Experts of a small language model.
Training: a variant of Adam for the experts, 524M tokens, 3100 steps.
Below are experts of layer 3 (counted from 0) of a mixture-of-experts language model. Rows are named router (the router's row for the expert), down (a neuron's output weights, with its number) and show model dimensions 0-255. Each number is 128 + 24 x the weight over its row's rms, rounded and kept within 0 to 255.
Before each expert's rows: "raises" lists some tokens whose logits its average output raises strongly, later layers aside. This comes from a sample of Wikipedia text that the model never trained on.

# expert 7
raises: "r", "aught", "B", "BA"
router [120 126 129 155  99 133 121 137 138 119 150 133  95 131 158 121 122 138 109  93 186 112 141 152 129 126 153 144 151 120  48 115 128 113 163  60 156 131 103 102 145 172 107 119 105 127 140 149  90 124 140 139 133 132  83 140 134 111 153 154 119 154  98 153 106 175 122 108 122 137 104 129 107  95 166 135 101 156 155 124  91 127 148 127 147 111 130 118 151 113 139  93 143 110 157 123 135 105 169 143  95 116 125 125 108 135 114 135 108 168 109 106 131 125 142 133 127 133 146 108 153 114 132 128 161 138 125 137 126  59 145 160 165 125  90 105  85 124 117 184 103 172  86 157 151 128 100 166 123 113 107 162 144 136 116 143 111 130 171 127 129 125 132 127 172 144 118 132 116 146 121 121 123 141 138 134 147 127 102 108 136 112  79 133 125  79 123 164 150 160 109 135  79  99 125 145 119 134 176  78 152 166 108 121 101  94 143 154 143 121 126 122 124 132 140 145  97 182 133 133 106 143 148  95  95 123 114 120 181 108 151  87  97 127  89 106 154 141  84 145 157 166 179 136 149 132 175 116 127 114 140 126 146 135 104 100]
down25 [157  87 104  97 130 204 147 138 126 105  96 125 154 122 131 159 128 147 112 123 138 126 139  85 166 108 174 144 155 128 136 171  97 114 140 119 135 141 136 118 112 118 110 100 129 140 166 153 122 133  90  93 176 124 161 130  96 157  81 140 121 158 146 121 131 151  92 105  91 154 184 119 133 155 131 114 129 105  68 121 103 139 116  96 104 129 196 151 150 131  85 104 187 114 135 113 143 124 144 129 129  93  99 123  87 135 155 133 122 109 123  92 162 100 121 105 152 124  95 152 119 138 101 130 150 137 152 120 151 138 161 123 136 137  90 118 129 114 169 146 126 124 154 167 136 153  94 141 156 150 145 151 134 157  72 149 144 187 115 152 122  92 132 159 126 121  81 136 131 144 104 136 104  94 154  99  74 118 144 138 124 138 122 142 101 112 144 169 161 101 117 156 139 115 137 149 143 157 121 140 121 123 122 115 148 100 126 153 119 162 130 145 136 100 172 132 136  98 134 145 147 148  95 116 115 120 114 174 147  89 151  95 145 115 129 122 105 116 149 113  77 113 138 138 106 149 125 104 108 107 135 155 122 152 143 109]

# expert 13
raises: "s", "vers", "c", "g"
router [108 141 138 151 153  99 146 135 135 114 118 105  66 156 183  96 165 122 122 135 145  97 138 105 170 170 160 133 119 107 122 164 127 132 156  99 151 143 100 128 154 101 139 147 170 108 115 116 113  95 144 122 141 111 123 151 134 189 128 135 151  93 130 147 102 146  99  74  86 114 114 144 122 158 112 131 112 120 103 130  82 150 145 119 165 117 109 100 152 103 139  88 168 149 153  75 131 122 149 109 123 114 143 117 153 119 109 147 125 149 152 147 125 149  95 159 125 126 121 120 113  96 143 133 107 185 127 121 136 161 106 181 131 100  95  96 114 139 131 188 136 129 144 159 142 128 152 125 123 135 159 127 136 111  68 121 104 140 158 136 121 107 129 113 166 157  99 136 137 146 120 149 111  92 139 162 125 124  86 111  99 125 108 125 148 120 121 148 161 159  99 102 113 119 104  82 112 157 144 112 137 151 153  78  98 147 142 136 175 117 125 133  80  87 142 110 117 135 120  88 115 135 158 129  98 115  88 106 160 105 135 118 161 121 160 123 143 137 117 130 111 148 141 168 120 122 169  76 126  80 110 142 141 114 135 105]
down25 [154  85 136 141 156 112 104 117 121  93  93 133 106 110  85 160 154 164 144 144 134  76 147 132 135  95  83 155 151 171 139 142 141 149 141 104 115 157 153 141 115 114 106 111 161 145 126 137 171 152 139 152 159  92 144 132 124 175 104 142 110 144 107 143 123 123 132 128 114 124 108 145 111 116 173 134  88  78 112 116 121 163 108  92  95 142 115 142 141  86 127 108 134 190 145 130 126  93 121 152 174 137 116 115 104 127 142 154 119 148 133  91 100 188  98 143 135  93 113 128 122 123 134 144 137 118  84 166  98 116 128 137 125  95 129 110 152 107  83 114  90 108 113  95 166 171 124 179  98 110 156 172 102 121 143 128 141 138 140 150  79 114 109 169  60  81  89 120 161 139 127 109 112 153 163 128 134 142 123 127 166 108 105  97 116 138 142 137 128 114  99 138 141 122  97 148 123 106 184 118 146 168 159 126 153 130 115 116 122 135 130 145  85 141 132 147 149 106 101 153 120 115 121 101 106 135 100  89 105 153 117 147 137 120 106 157 138 139  93 124  86 116 131 141  85 121 123 138 132 126 104 160 123 114 138 130]

# expert 2
raises: ".", "al", "et", "li", ","
router [143 128 129 161 106 121 146 167 127 144 102 140  64  74 132 102 112  98 133 123 140 129 124 137 129 118 122 113 148 108  52 125 155 106 139 101 209 116 103 113 122 131 137 134 109  97 141 148 133 120 144  99 126 155  99 102 137 121 137 120 146 135 103 154 138 169 104 115 126 156 121 111 127  99 167 115 112 105 140 109  92 122 135 133 138  97 149 106 121 149 116 133 140 109 114 116 153  92 151 144 104 133 150 104 107  78 150 114 121 192 154 125 137 121 149 147 127 130 112 102 146 134 141  89 162 154 103 114 154  98 147 163 189 122  80 112  88 161 118 153 123 163 110 162 149 147  64 107 112 139 139 160 153 127  98 109  95 147 155  84 110  98  76 120 179 161 100 134 133  94 109 152  74 147 168 120 146 112 133 124 123 122 112 157 105 125 107 154 148 157 106 131 126 163 100  94 136 125 178 119 131 135  93 119  98 103 135 135 166 114 107 105 112 128 152 121  88 143 138 119 107 117 147 100 106 137 108 102 124 110 128 103 128 149 109 105 152 117 125 130 132 150 144 126 153 104 177 113 148 120  97 155 111 123 112 102]
down27 [119 120 179 114 113 127 169 130 108 159 132 119 119 134 110 129 131 165 130 153  96 156 103 143 147 129 119 182 137 106 160 164 121 121 124 153 109 144 112 124 120  87 137 104 111 141 115 134 107  67 121 158 104 133 117 142 128 117 104 111 152 145 134  98  92 110 167 129  97 140 123 116 134 145 128 151 114 117 128 144 158  98 144 109 136 169 116  57  94 111 119  68  92 141 113 137  92 172 150 153 111 148 136 123 131 130 117 120 103 126 144 123 138 125 140 133 140 137 118 156 103 103 150 122 138 144 124 175 125 124 137 120 105 160 113 164 118 130 138 119 153 148  75  90 139 105 122 113 120 100 146 116 139 122 139 163 111 155 107 133 110 195 139 129 131 115  73  96 128 130 150 130 163 139 113  83 133 157 128 151 167  84 115 123 113 133 146 119 131 154  76  67 148 118 144 108  95 137 121 121 161 158 112 114 168 146 155 132 115 136 130  55 109 112 122 106 144 124 133 136 139 126 143 153 159 140 146 161  87 130  68 142 106  97 126 159 159 117 120 105 167  62 138 117 135 149 143  97  77 130 171 118 117 100 128  92]